Below are experts of layer 8 (counted from 0) of a mixture-of-experts language model. Rows are named router (the router's row for the expert), up (a neuron's input weights, with its number) and show model dimensions 0-255. Each number is 128 + 32 x the weight over its row's rms, rounded and kept within 0 to 255. Numbers have three digits each.
Before each expert's rows: "comes after" lists some tokens at least twice as common just before its tokens as in all text. This comes from a sample of Wikipedia text that the model never trained on. Tokens count by the router's weight.

# expert 34
comes after: " of", " in", " to", ".", " for", " at"
router:084175138166149111158094134111109076125131177171113081105138147133128102156129065113132073129156115169125137114192109126060164125173107101103094194068151146147084142204105114099105127119161167152166119132099157154078154150124127106105123183063157104168136138077159131228121135151161164185085167129116151099083127067120130110172157079077145175096116068130137090085121079121167153142105170127143125088138113111120126105159158159094100165123113062103134132086091143154101108111095136099144115105159115150124124123145128148131148091103160169103106132135189150176139102183067167130165069109141101097148160184110118141186092135140180143093078148126123143100165122102152181152062163090142203143175135129126143112167111131141153101135157160164082107187113149134069079140179090
up3:106142148177186101139122182151134132104169168143075106143189107137074119107103202135082143147108118150157083108145118175103190151149093109100138147110140121128090114108110139102103223126185098098116121081172113113100094086077132165182155129125129112142150137115119138175164127117186167123095120096211143136150131080125151093107114120137174153131117074095108147132139126158126145125075109160135141127159134121136154139069062120100154124115123128146144194154166145127078134074187095120150181166112150076098138151134129122110124095164182129169156103080170130072117146138139200185149213096177121177138136211176113157127081121131123142143088176142115172158092064164130091140135085102108077138165154110130129146196088136152202082079135118163132148083116163113150142115162145
up4:132110139078102145145195111177136150101145116139175181144102141161147136146144164120159153128185146135088113094126124117144123093076143129126036103031193110121180056160102135078066075118095183167132120152156125172046083106143123110115179118115108109157133159146067111096053132121156144166136113134101123104128136132158089091122178179069116070157121164105134170138130163162127133152183141091080141113117160047134116133129093134152109179177157185133109143174136105194138159111109126101115106090128095143140212110124109162093130144165140073101077096124121142102114145107143107142112146092146156129080156083149119118126145116116022108117053150139133133170079162122150135153143134138126105120087086160135128142130123118123161043171080133183144139114139112167127131113147153
up5:134184131066084098185158071098127165107124119105157109158144112122145104166163079088124095142139111078096128156102195130101148124160134097142143150112145104110082111054100103092107079141125142140139098148090159160088226071129107104049128134090159137131154153152161131126111155087067133156105121129122203167094084147130195107170198171109140117145171116135093138123162162139086095167058120129123053143110160075100099154123056140127060067168084125094139140112106092129132166143098149138143155122069095118161098137095169078165115122158097148107129068151100136164133122121070172101143130095117136147088157145138132121186125107140116142153136102139154186124089083135152149150065139105079120119129121135151143101166085078099160106115096149120153081183100145148122097122192065
up6:125129095083086142085161138123132169133188108114191152074091099124087157129154096151117114150088147154147148146195174174119155132196146101168085108069150105195107176106111119175164083107164097125128185140087157091168132144111119099102107128055161108130112119095119127150184123167144130145135117162147078076156086054148116125142110109168140164085137111103195146086116146174091188150170124125057134138130143096117161105126139084119093045108080088134151136110181139149179151154121149133067099135122123125088183127137174205135124149144124111102129149122072089134054172134130142084111141128181162153153098141101118154129178117152134059155147117176134132144152104132117124138067157111080132186157138132148109126057109129113127134166032139112080115143139174159159123168141105
up7:117110141159110062143160117176114136133067081169110119157152113167073098050132200146077128115127141105157203120162164128136119130074126135188100134113124151146077115151130112144099090145134133154124168105210064119123151109151145142111142086098131110093129140084118133201155135111212112136090119053174162083132144040221108102123127154093119113135125094088158106174123069134124141196155183090095165131182098095157086136111174134157101129146147192120156139089109152115110111143167110154119166133130187148128183148098141114159103092105100120150148144149098122171084166165106051132129160136115104082100184112105088154130119114083129112156144127115077116141064123131132145138141094104153127081183140129144070226105125159164098127111106098122111140122154110104167106154135115
up8:143124040129116147151149164113096161102106114157122128107132173158087115105134119153185152148099156152175131203179165118108153138113171144096130135140125146116113125121121140165167167094106167119113092089064117113152143156085093061061158129165102203126095129128139138089146121136168079112135081063124157138136151124088116116152192109190107158135192091102123141145159108119105071131120152151116164092116093143176130249131125161143169146138119162145118093133080168087086124143136108130081144142101154117079153113115129138185172174121078077132161099115151116116136127130146189120120115077131151151134162176099135070114153147097070113151147154188119162180086158154173132073054079187128102066143127121139084163171179139140114139116212126096157117164118133098169136167142150
up9:102105127133127153114117126126133099135079105117089184149202222141099135119118144087149179128157120146166132098070135116141113136126137157159106114104155121145127159134156140143157109140151150155091158139114143208165110182117162136102155139151160104094064156192166095122102101158134118141132127189151163095120100116118132112165127163144153107165154097191091091122107106083090135128129133123143131126073138105107079082121146150133152125225143080134091153119145119088107144157116252127114078168109079081147100053174078099138106070088124148122118082184054167087170178099099112173148171086089127090075107121118130155098109127180113128159099123114153140116171067116078162111136122135217085139118123129131146098147149129113157148123070109074116134164121147044111143091140158
up10:099135132131176127127148133110108117078131124117156151104160120077099124081105101149143171134158109138069112098119110110116166140118090140097112178095124126108134107133136168161124030151163161148155149145090057137178112169155103129051192131114190170084116123092162057142127172052152142157105160103143181152119097171186099107082094156044114067116114087101092047123127149071105148176079128146124101151133070176129138149114079135101103111162117058104165123141137143092098088127127162145120137109111170133136201125096152196163114100097138161104167136182155122109131076119113119139158134100115084137173114134135136127091143129122128096156110083127155164116149147115112108071154116162194119126173153134163105184085117126093133169147178117084201108131115066177141084156139172
up11:156146130124161130159146176102081120072160076156139135161109168160129094152132121115141083087129130103106122113167090150122140086154158103132092166125073117110110126168060147132131127123099140158154071161090137173101153113172198183118157122142083130150157161124144112170103130144102103106171087086140165075142153179133096109097082088115115084154192123171136130090145167123107170175098143069162099116101081172145132136119142106131124081153136183137141095095195162129162108115192153159182147192117138162168085046179057080150120069113090125142149113059119166129083105076118083095089174101136066153126117132109129083154146110150084118059100140101155176088139142139186119104153129094130144094157100163098096102127102097158156149121107118071116030101166121128150150144143139
up12:133143080140100145159068093123101083171130055097184126103188092165066139065183167146128126166131096117158124087103164081131137108168122098109174067104159101091132179080105168141121175103133175166126080176108162136132111096109190151143162148105091157197112036126131107108155123100073068099154151098134139098098091114164101133165159167083096153138136159106167147101114123137145137136168122137128098131179086107104127162184122153079159098101124122099099156079120131181179090101124104174124130090124150102134148123096102093135109077177049166101159096140103170142146119083158113135153105135158062144113129151131120130123178124088102105040160119095124149080103150150107084132178099121163181128190105127146139177112134088153184110158120110074161140116166111149085159147124109
up13:096151136114166129149184154094112112130146174154087123155199163130081090141105099106155117102133170135168130126128096176209123167164151091124109185155126172217122116107147122083142142150186146123158097165158118163095099120151135126160145122078146138115059157102126118086126102146121071060135144139088164129109102130128116138128155116151104072104111144145124135096187146127091112132115157118160115142151159099119180122145156081112113138171108153124119115120135111161144103151155137167123063193123104116090212068157161095143133160156103068133215131134145050136186099123101072136088130070105108108137105135149097104068179145146106184138128140088144178148159099115134149046119111088176119167158077089149101100105140093105115134155134111120122085214233123081155112139122140
up14:120129149164122198113086194079154128126212155119120126125115096142089113146166075105129126105180159184154083125070151129187148159167173095083161165201098091062093124107108131047110121109122124119155112130164156148130109145133149145085146154086157097147094099194068150124106139092084132136110075056174121137113131089077090177117115129156180126132132146172095097118118179134034157136151157162152113109109102149111115112158113084120132081131156148185069072169108116136092104089094092160123174167161121105134118110107140158120130143153138127151131125154140172133159092082146161141119141108115095105149110157164099113109178147087151157190145097141145117198118111106159117130092149121223142112110170105172107157149201173097140206161119106111115124153125110121099159170143086
up15:168167095139126131113146164169140166096172029129099110117086179084144113216125121118137145137109132178139117109125105109108099114082167167112121141160150129129170162135168129138121173172100201098162125145161144121143110140101154126145156137192155116073071089104114128113141109102122168043131113073143057157104111123130137112100153142165177096145156139078114113161121105197158136079140104108119111111162128118145083158109077151149125119121114084119133117159131088160078141081166143117137096089201093189097083146224096103105127126188109120147174152072132187100133118084117133133078123089115095142126161187171145143151115103104104133087190083106139177136139145066090109138188107092129140161169136175154167168092124129147112138211098076108153175110135152110127137138180112
up16:084149106131074206158123069152168125178192116156114119074105143078074109150125087089153162142092161144121162195173198147142157166111176122130134111145122102074146150072145077126076097114095114122123178109179081086098099086093111093116149159110127148204136162099123086165163108184182154104255177132130126127146154103138111149089179088123117099106117147097123121181148139069109120143152142112107112129136113107140137179129139078113175133117161109118135117186100098094188070134112137094117124164107067160125100139090148162115110138133142135149113088141086103076105108114127143145109122113114126157164127141109116115109120089068145132074116125135122078100149091099095122181179165182132144140115132146160137088084083107175154128072115061146180143132161149129171170095089094
up17:128124171122148098154164122131147121118113166190129170161120153131160117104104125158108100096127146152108106079146161112084086129090144143108124175109117149143144151151160167125136125117146081105154192072107083155142131086114119105148120136101122114176147163174129110120146143107155165203122119139138120127090137098174113145098045071146149112077101125106171199134134163114214086140151143162137128090145154150090107122126076175112124137128151063088159169127116146162177102142136094052099123139069091117119166187141105113109109157119167161136156166154156117087142144128147165164088140058128201077136087166158022148118095106069155157138151109077164084152128123158140172155184109159172094144140115129164148169192115100098166097031079109152158110152118096132070164154167098
up18:143151125153138108137170172103108120141158064114097123117203153082132104115092132094111175078167183149075148135136131132128149128072112110123173178089155094160161120163158063193125113148128114108150135155099141149161134107128147107162074165093147116169110103131115117171136171127171164113149182154155151073177144088166116101122202077063076118145148128093061164109143092141214128111118078151167055125159166170187148092152065163148149093132091125160144119123091148134081177061066123171165130149096170200155115119158128153147140126148132142172162114144184109113149166168135177134126134133126169090106164146131119150138082116088101121117099090144150120093158151137150171133084221105106100177167090149132134132127058102106155105101118186171116159109119145143115120176133124
up19:142128087106080162124098197106114115106077068152139093144115122076116151134133120106095133182133076206158094106153099135173146101124130138135128169133129111166148109195112121090111081164106133104112153116128123155178161146151101122110119154142116134125130068136051146098170105192129184123105156073065092127172082133088123130144127169133144145142153103125092141071132126124134159093110124097134111142141134127202080108108083117051122088097058129114161096129110107103145066178168057112163114150095216157126133206070090120109172102073165130109096145082112140121078065116132149075108130153107137114127160119164133154148135119097129116123111094107093114156115114169157146040054113103104083156164100180142099149087093148168077134122081162185121162159111134166149114129173118
up20:135156161087128160172070090156147107100134142074148130171083178194118103173110065146047112073113179129125082135171141115134143076115120107180114134072102098173091145156192218141127125120105129157140165193162073094077112131093087151159162125111068133080120142151178140118153166167137104056107138110187130112132093169082089162148117133151147151128127101119138171122163077136161136142112111145158138117135134148168077125130139143172122152129137156123136127102132189076100102118176092149148074138108136129157166173095111158169113180134150113114157092133109121111173124149150122115048143123090116104088094204079146121096119087104130105071140110115146131123075130108125126102112101127127102084105095092119171161116131136102132116101115066160019115120095123141162168060069097
up21:142079128111177085099124164056135097113141061164143118199111042152111092117112148148130107152131130142157094127125154088128108183078176121153130119188193133079128116083140102115144137182158121137131117145171159096187141111174160178183081125135130142194128117115134143142117185093106106101144151176192100157115088163153161108134181086114120146118128067100052116110066143162120124141148153125154161195137127072044100090091164142188151125150144136106112106099155157091086121112153125162116094094132111106082152124090190125142139153117133100135145160099104095189163142164103067146160121079162104112156172128116092071144100144126099182139108084147148095088122055105165148126136158140207080161090103202121123112130157128102119142101140148099074134150153118120124124154150086
up22:155095119172167089092106138134128135124094135138090120107137148183130169095150111150149159120086149103154105171154152159135104150129105108164148135116208107135113105146181140130133185075141114164120110104096145126125140162151113072126077099154140149118132109067150119130117149110171098092127158148024110115154148187152146097189171121149090118125142137165107099184153112166177128098122112132138124088117232163100161143075143143123194209132150073111064137137140172076117116069105152148133122166221131143091126043170159096137172108116169151069153101162118191063123163133145103106110133158127100118082100122164122087089121081164154109128123148186159127109168075115111175142086153165089147135155034123093152136109146112134171143097090114118160151122088123129116161107146180
up23:127053120115132126066119114153131077146117141156103171098076127153161105098155095110154113128082089114134127123110100139161109117119128126112150114245086170065104107124117058113088155101119145129083181138131090056109167140129125147111180137137094123042141099076084122145129116138203051166107111108097175142175060156163073096110208155097168126079107120116140183133110123110137156126106108159134188131096107143153178149112164147145086158112122143071142069095104110121092150104035158185143160120117119109116135169129120134120082125048140178114130080146093162154146157128143148125089141137056137119162146136142127172134123168175093101112168075150152153125110152108122118122117106158125090139100133071151130129135191168127143146117066070126157146126172083123098176140124146
up24:146044122165049112164108121121104136112113138094112129094069141067163149160158119110180100108103132147133113150138131165145109103151133109159201140129087090107135120171093142087190182141152028127130149120125151114123105132074075140093188058119107114145137131155101097111060137184182113149140128095137112090184115099196148123144182157112135160155136105168101177150126099161175136179110144169163134169087132102133107134085079096116125107108106081124099168144075172103095074165144139119112138125140094138082143122156097103057087094139107092140142132101132143130127150147121121118173187172129128133076179128108181118151087104135198116138031155084078124080129114116088177174148105154131153119157151104112132165107134149158142078158164124163131117099128194127167205115123108
up25:133191105125096109177109139087084146121104121087124125074115101161122189095139150115162090207150150122137046123120145186099127089124127094113100104123067145183113112115201159142126107143115139120119110089047118142153113098157143174114126084141112109196084133081098136103165141133125055133159148124079130120143174097144143147123139108110188147090170162066121172169122198116128149146097117155105094147128146138131138169150107167116119068071162117126105146135176129155202075097157159125096179135082107148073123095104148109145124109104120126162102120151144191103099109137066134150121099166102134109121118167178143127144116124059108165106109177058180114104114072162069139177092138166147087112110137132166128094128104197111120178057148155117085142110158181105159127139072182
up26:141178148123096129118175130106123142121172110101129114147123064138111119066104131112160132139127099117159163085146169194133085110115095125070120096154111102097110121137112123118094153078054126161126139160125154137062107105120094145117114166087141117144197049109059061098073115107096064138127124117108085117087042099116112073137121168103108142083193146099124130093093178135089131145133087105135076148119122158161163125136162132151156137138146118145145136184119140153132130165144156106146072133070153153153157142056092148065133130114128099188135090103144141132167097141098076060202104098168153087114201129094186083140121133112127120066158101159202154171109116139109121133108157185118147132138130170161101144082152119079152070123116132193076121140057125130130080119168122
up27:162094134116128100118113124121093133081094113126178119079065076145067123162061155177107145112106140139093127090129154146142091071152121129126126153109163149119141147126103159133096095122123091124077126107127118083080141124101132135106177113072122165107114142182118118184121117146117169150083111113126123123099182179082160086130084116111142129105189106109078121131170127173084124085152092113067139116174147114073036153121130166146110116073114145114069124130122096063086144117150075105115153137097105186128145129130098155164095080132111114102138117097045143160149160144116204179128163120098130061189118186099143139133115150083112160085155125183097136067107090112086105190103150180123156139100115151177063167117084088096068139040165144185083132119132151136112116123124103
up28:096144121120125072089099109179158166110136084177102185161190141097140130174101161105103132196123089140124137086140091171109152130092144124109093135161096132118133168139108194121117118140134170072136106158115125126118110162085069150161144099142131177111117139103158139144104157166141115113129137126130096141098160154158118107095154151216098173112171118118197138168142134146144146162161049128156092125072170104119117208100073124098181119061127174128109045062156172184141077136144146061126165212127148152100104155118185133154168107122146116185156127136100070149115125134144131196134113159114065170114120134092106203121122104161129155138166117173127122139137154137108177123089142117099103173122088091158145128121129212105159107128158129093200109140136199114162133113133126
up29:088164151110061124162077144145130162099135161115119121114183126133098113136114132152177153142094255187103125092123206117111098126155069129172117107097181121126123153154094107112170188086090159115161149160113122104077099166134114115119025094106138171171157160204160086142094143143144077142117148177152133092142122130115133119112152114157167098140104106100112140186099079124203185102120081117172105159065109126104111178075079136147142118114118082107106109084096090116126118121140157144103117092169091145148144127103136184128112122074147158084160091192143121179111120124125126130096160106157075147135090130115186127108138126147096152057147130134158200102154082101109109160159090135097095137177121190106089097155095087075114131093081135127135098129137126136090175115141159
up30:137130121098113155077108154110136128151162101135167155063087196153152143137103190151132152143105121113112108189099089151088162158128136139174132119157139072167120159130168092138142187094139139122099190147101139105146126105155110162141108100113099119075091174098182182129097067126101127057099139181168118126141158108122135174088141187176119158098100150121159177137148133087076129089184124166131130132158145065140152152104036132087162089113129117156126170190080147161135112129128087116074048168146121105094112177163128106122169178142131092130114143092096161095081079142113100111171114103101137153059213098132122123075158134151133155134156162179120171111146169122133124170127115183126103149130101159106149116111177123097088133126165107170132181146104161115103185102030101
up31:155117140101098127202101155111136079133082185105138099065131156147152067105147160124122140068078102118107130103131138113152170089105149159143126092074087112144142119140090161155085145138110092132113148165114168150133142171120129102099171187132106081186162202055146092171101118112203074114132104119137079113118066133185151196172071067120114141128122115117156181088166111181089117112120102150118138132088174139060139159135149121172179065155115081134156211115111103126115166084173150105113103112148027131119147145133132111117061147135118138114190112123105099102163125116176141123110134157131155158172134117095107164133144058157116114171112135150116107136132109157133150163118163122104112147128125121113175129119122101180100120146049158163213145116174118106181093141095104
up32:112153102167123108107106070165067123114147144135148121134153105157137166161119058074137141177175073089033089155134135122166107140135131149146161168143090127106117110113129158117134172101100071123183160073144176118113109142127060116107102118128118113090142128115113199111092119176123138126141125083159147109077136097137183151128178151187175161144150128074093150072131081102121131090136155108064137113096119093138044126084103095136177103133079122068125110188101166144151117135120119158131114072126113133134144103121115177122121142128095158127108100129082156160154121167141201148135126154175176142052146115041101092186111156068099179118105107131148144091181108105115161101102130173098123151070086134182145168125112115057057117132144103172119167089153101135107075142103137
up33:100149187137155105118192114141131161136138122135213112131147097071111155174127104064095155119169144090099154164051124090175159159079157131125120139145125112147185106172106127146126113108076126121087145142102145123155143102131117152115060130068144107129175140140173125135158202142115117120146119159113177116099128127143092123172190133116175150077197110118099089093151211110101108160168121143090123139129110101132105106102157147153137139159154084106142162139141134115096126082150159108091166109170152114131118124133165191172129100144156086107136178100128121137164141124088128153028137016102102086113160167128169108127135095129075176120072123075161172115167130118173155076126123155102147153089107114142097172155148017067144113183081125147131141117102146132110151173118175
up34:176156091166122113126093081069131134149143102156116086153126164162057160132154166146050092129090073120149105101140163089129101118089071147114113113086141136110136163140081166102159132144156131207130130069086149148106202094093137121156185138188160109218094147154173135111091085124144113134154136162160127081119106122108162144098142086135153097160128127124179141124109133108178208126085170082216078138127136144104098128180114140174147111117036116091153094128166093212125061105161149150136167097119118159116160143132170157127140086123109135112177158140133136108127133122097185126124153033130137135148160147130147128133107133149129134113080070051047164160156168188169127161161152134147110149075134106080140133108112143160106117126128117152151146128118153114146115125141104
up35:128150136085138139072128097149045106134145143147181088190121149121097086176157136136117143110171140096084119192124163096164140086145154136134197106172126104115106118128165092157134186133146105160125081114072057137105142131065136142121154170106136089116166145158100121100075105122162155115128132092142116098132085129078130119165175226132140102117098150155112104131132109169078153141061129204177148156141101163164137090151100101097133168119141100110175096107084160124169097211130155077153086175121131072133065061130095097129088134102174135150166118091141132158110106111167148153144164110132167136085106118140209108082150127063133135149091108141120174117130141174178088092129087123115100123072110176086129136119141112135048091139108122117134115122184144146169158185083120
up36:117151098149158149107104085097127101140103140117138080123099142130131111111111102062196166140114107134127110168145121087107173167135157125084160128171111132113047132091134119143138176170219180168120146146114137123125158142135173161129124104126102144082162093115155101177101160075121183090165173049172083132152146181129174067145228123134150134164204121142100112152178075124130103132151176127197069069168141147174159151128185086184161119091135134131083099095119071116111118140134119176140085153109105136135129108114126077121159090155088127107120048141089134142124166149150066064126192093132142149074122158123121136161130166140156101085136131137109118167122116138067066116111158155129127124162119128164128145133116139191095179124146119077116149180164113100093115131179104
up37:118177155096156118153172108064123130143112150153112136054141115072100089098058144135063161196102140183078121113180138193077148134064141086126158161084123113094113156154093149122145126168131142117127131135121132166126188129092118140100133118145168084130121182115128138088063141122175061101124137108075130140127129105085104082128058108137088116107115150150158123097097139113134099058148134099080091145147125094155084099103108144139111147179144117144129133158039105026155173101131109094118075121125136144137170145157068131149088119077135152093118158119169150068141131114140107157144102099163131104134133215145094103128086177154107187143113107135171119162153114150140161075107141090148105199159150143140072106117078113097134159056100095155131127114139148168150167095093183
up38:131139109123121153127146142160145062156120126106071212155111117198133131157185133125158121135114129116108085134126143149127142109127117123110095124167096090198069143076112088111108140132193062152133148108200130168129172152118125101084084093110118142131115089059132128172108153179151135174152095111126150145134115144185084121127174099154120077130185125158096171101136099147145128091074123146172135127183121179169065103106115108160114134107108175123127088154223118176110107171126166136110113101156165120166148143123146133152146120139068121149165115141183140153113141104131106074136148149100116150155067110130051115141035123115179149112112124064099110159116174169059108169127133157112194115140077167138142096112148141161052166105073168103149207124124167142129074122116097
up39:138136167105080058186167113097145086130101155062139090157160161149088125067161151153137117144114096186116090139170168141066183153085066151147145134096100142124180151138128088098115112155137184139122069162144123176143166148154115149143172118206137173156139146121143119143101164134161127087152166193098155156188156102097123146133148151103161137123133128100136099126075144059136119159080123169104156186112115114154112133100111127099133128121148139155086078131134145173106123227132120158083126132119167112128144131055117094064184101089124099145126077196121091130183162164157138099154097138146167088145124178158107061112126181121147206147170117112108129089131127152127127119149113105171139104169096211159101091102147157159125103159065141153123110155119156100126110081057131
up40:090141124108136121166135103107145087039067104139126116163139159097140108129162174106161166099141150162145159110170155117157141107183123103165100197134078149067070149161143130055074152108157122084169111193160155190152080135130134136170098103106123092037140149141146075123130147153082171151146126097100151159121140070183109154153142166111098112146190143091097139146158151138150115099109175166105133193152180106148139097125120148136183142098171129063122086085142128176104143086095142133171143153043133139128137130153163174135149091117113151098105137139128115145123133085148178046058060054123116110173148080091123135153148107123122102114136087121107155127066187127081125136123123157124177189114114135098172129090126156130102117124154088185094122136104118159096113153165100
up41:101159117121108153137173108091102113048080104110075167164104133099163072189101164133114106134146106169105077145114155111138095095110111082132090166133092125116176116168073091088136199202181088085121165131170119094088131143090155152136138148126136106042154151167129145051166134130132168132130148147144066092115131095146116108092105153078150203153156136179106113122063082101095171097130132117142127162104172137108138112085094156152126095154130133124160147135107126103143141099127190122110132051118123157155136122172111089126148094101113071087147179157088125131153118136115084114115154137086113114149161149142152146126140105099134184187134084152132067170136088135117149161109180061111103222137207128129220115134089150156107115101094098126140081175162112142120102131094117
up42:127129149090080116147174084179149056098121110145160145134115111105198126099083180134122100153128132118139124131160105147131099097113129096099131070117125143092155145161119131132153145091143148144162156157147086088094110082156150130097213101099085185083112163079122063168147112109131083082176141154179117141115170127108164138132103122119130135129159081120141108152181142083160152114112182137117123148158091096169119193133156074135123065176175134185086181132079138116146105078123092190071152125139125159103177057096109172121126055158109076086119187149112091116104174129093066093144149166205139134121106113099117143065117082115174136108105119164166072098080096100081185106088118142113121087135152139132082162105148082131150108137114159146198127136131094116090122093170154
up43:145134154108084120171178109168110152155143086097102151145116123106129121113093084109051143079152124129128057117112174105157100169108159130172110078208127125165188119190133120101087128159127128111083146139110117170130129055131091170086109104127105152103073160129090136147116122085099125124139129139071138050135094075151104144114197067113113126084120157200114139106171112102138154165091073126031134114092112176136102125112111164148105126093111104094174075120146155133098082183143154147152122158100090080093115143147131148134157162106131128177148179126095145139132136102150163087133122144094172109125170108135147118140165146083087121129087149082119126126129098127122107163165095075104066159098107218117170134139055128184158089058112059079144167183147146161109111120136144
up44:072115127197097102104195095125178150126190103112144170130082162116166167123153104141129119067136083088191155143114085121117141071152105168143142146160063109130154123186128115159076123151071115157119100078118103123141115094104122111166109113139138171185100090146116230120104080174104123149146101122148139069165164169105131124127139157157131144145133186121160147122157124066054116180202161136068111142125153160158141161094105111111087151115094138139177083153144106098157153144133094159112109085134127169166122134109128072186160113184115146080183213124089139139103143125078164121127143062135096118124122110109113143121142129133075157157168174186117129135190169144155076129130146100149125131163137086176075132115085093098086132095143110126137128131150072073185154133088157
up45:106152101141142128145158111087130169164174169124119144125117063092190132146096155057122169108095156072151129148139132134142135219109139119212144125131143103099133080135148116142092149082214165199161147136091122085178057094163146143069097121104146112148133154087058082124169167103070135115094095144110130135139172123119166121099078190121125131046172146134139143170123117146084142103094153110106146108132164114097189142161121090108158141120093153200118161154139114138166092070152112177090102122132181136103175186131136171099127131128120139199108105151117139107131072066148090127143044115121131081170124136103093142119139115095196116139127116148124122137105084085110124109130147083129149157154124078133111064185101170122119166133164168124188159137125107088136135120184118
up46:130093157126152145144119152100119163092082084100090119098123122120161148062109141167123144132139148126160151077142154142085150084133166203130153177229122163117108138175118108123148118159105092168135083106165137140163078091132125176088206176122147154140121146143100154130157096098181119097100155091137048114148074146145156150145111094161200139120078132144131075091143114089106175132214114106057170170068194114149107116143141103148108149121104127103139146189158123095160101182139165077149094115109182151157079099201114110140151159130173171104094146104130065137155115106149172158093141194143157164098120077165173119160130158134141130148130132114104175154094139092171127135066105126188143130120149100140179104114153111141109197112145082070165123155095124080126116139106136
up47:135148167122090118197164113134131078104154115135154105098151182157144093150132133082102163076114112138151108164157102123134070114124126087147140090119139101114112137225126107110147146139131089140052130165166166102129156080127166080125187066110082072116078193163123152135146100079101133181154120104108134114133106139088099098165185108093106175140169098076111168082135076173173098143090129085145124102087120181150101119162145132146092145133122162099141139160203201060127186104209131145113138104122150176128172191112129139141122126181100154136126137122189104095062130125103113090136111127120165112139097135109153131101094104097126113088140100106131096141086109198163110098119105150107122100214122187099147140117097132118166119119128101054110176113155119133168105057148179
up48:123140100132114084140137190069111133100109147139088129079190110161111081123139158116108151146130100145181154080093137158175189152161126103129125123162158074154138118111111154185155094088119095119137079112106113116135155185136137136114112086146129141096104127161078141170120138114182135122079081135098192112142110204097139138199180092154108146129105140143145158122180171114166179092174109212191099093163123125156127129139132086155105112115118161112156056056147111075088130146168125108181157101108147139170092161130118114085126152135171112105128138095168080101148130061134147085061153081138062095117111122129115092144161159077190103196153105142103160119182158178138135108182129120084157161190110100145122145121112151123114162117088159162131051103103174126104163182120171
up49:113142075091033084143130115177120144121097115192100150140143101141098101146147122117087135107161113143067184142116156127137085132128120125124137156140095144149157094173190113162110175097130119130111123150071099137073125119124168164122114110097115120128143167161095098169144163118160112068094148084077068133127148147132110106171120147126090193089152155105119144182131181050166121120114077061066128122137124092107099072144156091140109067052117149158122150127108117124147124174140182108083133154127087135116119126136191144103127145141120117087130127139120209161103114152122118157151089048112146156084041199062125115180127138084128124089089148191099107111139113093115115150146091119083143163141133157147115133104073054127176119113055123155122155150089109163131126135153213
up50:112156121107071161125103136133154149082101134101130124194155110129120145077124115086115119136097104143131128134076125130137157105142156172123122116193177080160076110107124159141117190155139157135181131110108139184123129136101132131098174108122121147114226086150087100148089174127105153081148082102154133101180122137109088167122174093191105165153093121126074178117115095136100139184084109130148090122115174147058142062170138162141163133192155113111160131083133148124123173092128122059139128071106102148119145128116157152157138161151104123085104090126158090062130073134120120070142124157163106116164119123121114113121138135083132175114177159140147119062036137167107142160129102121060179191106082106120183206176122076128091128116063045138160148130082127128164074139110116
up51:161097114104089143077124168129166162137145177053144077098131089134128095183094165141168094131106119142079113143037080143166122119107122096158078049091047095074136145131108156165140117137150072194097135107113164153059135115078105158089131151100138098093069127140147131124111125121126143096175164103114174102133089069165085095140163079085135141119123155091116163115112149130176114150149110106113097138137134084160161222143073140137156141149148122134157146088172131135168125120198079137107127165099143112112059141136073114134164098118130158080072151126155108052107097127079170152100124141133129173131100088113135133150156098164109168112176175132088158126172134160152092066148122134089095126175094125128137133088096129138157162077097131130178091173148110155155114089068108
up52:102180136180164139129138152148141140121134146140136146145154127113109120094100177097129159132132132116186114113157091092068095098113097127129146104126146138131192082072138185131137073133152150076151214090127122150098175162143183163153105061108133105070146152109128080091128168130145163087061130143172096065156110130091186095125140179115145116113110123059088102076126153161118130100090097057175129145110083135153075161117114101172196118136159104138111110141151208103136131161171120138125158141136164165146091157165151165137123137106084084133077159088134139158135112124043137079079179133118105117153091105116133103077157082149170154175177144149102089141120122210090109090157147159099150148136093073079154082114152122119150132090132076073103118152129087101131178072128092
up53:097081134169150101110159174133129174117118150092110124131168192168165201085132084156163124103139101123087114101187152121127129112119104120132124103158077128134166136162138153110133148133122204090124197102201157090164112135129155161116123156161109131128102076160099149125134184133147131173156142124148118110109160169122159120085218101138124080103220130211109114135158158109140148095052161122162122151123144204116105131159142212110125088111101148151098091158115066183084141076071197103138154113130121133135102154089117136173115167125101160102168122136131182144156121103068133136122130125114162137112162109120090106094101107172151111074140133083122124127179169129143066043155120148167113151081106132134141109139147148042129124066141168138126106045131123138158138135160098
up54:147158103141129171141106128133142126077134114177108118157151152096109127077159118088179150171128100119119153098103173084126054122113085173170165109102152118086147118108132111103149094147137112031140167145124165130133119148170076104094152098162150095149108064149118141144086146177178196118108119144124134218105099105160108105147115142129089132063120038108122136144131112180148167103142125123165134106109078131104103113101129136122175180165133111152131147170117148176151190126130137126162128068161105095094131121131171146174095077199111114152140092137111090144170136138077134149120111099161062061081121136120074044160116165128099078131126093128127095083134143083126125096101112148115108119121107168127119200112128162093154206192118144084076159172073155127092120126214157
up55:184176126096132201115139088087168112095173100150116119104157079126115172145034142109166122089139129210153165109155116128078119073034116165162113104115142075062112172116177147169105168152093148146130190091157172123099099166102083142141136093108102112158102195147082109149121134074116138096118120139156103132073152104165145166101125143071161135068120129117070092112089128135140115097117121141103174074143110130156080111089114138129103150126160160115129136104100147109116091118105129097112134092132114078134108197054118191123129146170150086072108126116128012145079097145127139155107107114141109131151137133084122077156089102050099100106092102143129107136163154110101138089087139083144106137126184137130089131058132076160120119116120115118142138112155167114139151126094187
up56:152148118179150080133145105142104121182125118146062084099136150156159142087149104062219159118129158109094130116127178102142089122088152079092100154108129072105117131176121109107144163112163125176107149129169151131163130138130180131204165101122131146199085139115066106170104082125091154139126126075137166126083175123154075061122228116140158126098132143091101126163130098117148122137108103110102098143094165122226106202149103141149133152145104129118170096195136150147189154113078114127100113138110070147144095082135141145153091121168095097120130109151172100069143130108110120165097189130119127119181109177141133162135103097069125140085122170113165115128140070151065174111106159151172187141142133190115164088111120091148102070106140134087153194099129166140134094134140106
up57:131137121092102113142122158119125135128084096142086146168118102115129134177091123151149097163117103102111080064153152135134094096049115150071199145234127151118164098108143152142104192119171094171166122125082124125178117135072151154060143113101134111137142134162124134102136100154120140098087151122140145131080102112143108151122226074128153137181135175092116107145126093189217102135198131142169155153131073062096111103104124121159114087185151107144096148163087162152164084174077130142128110116113148056126142039168121128141103139111117159103152110101133144146187167129105059157123106111139078116114168125153107156158105158128108077210154067165130063139159108125103073098122134152122092124147125107174117094138144079107131123102124139109086115136179090120141136115129194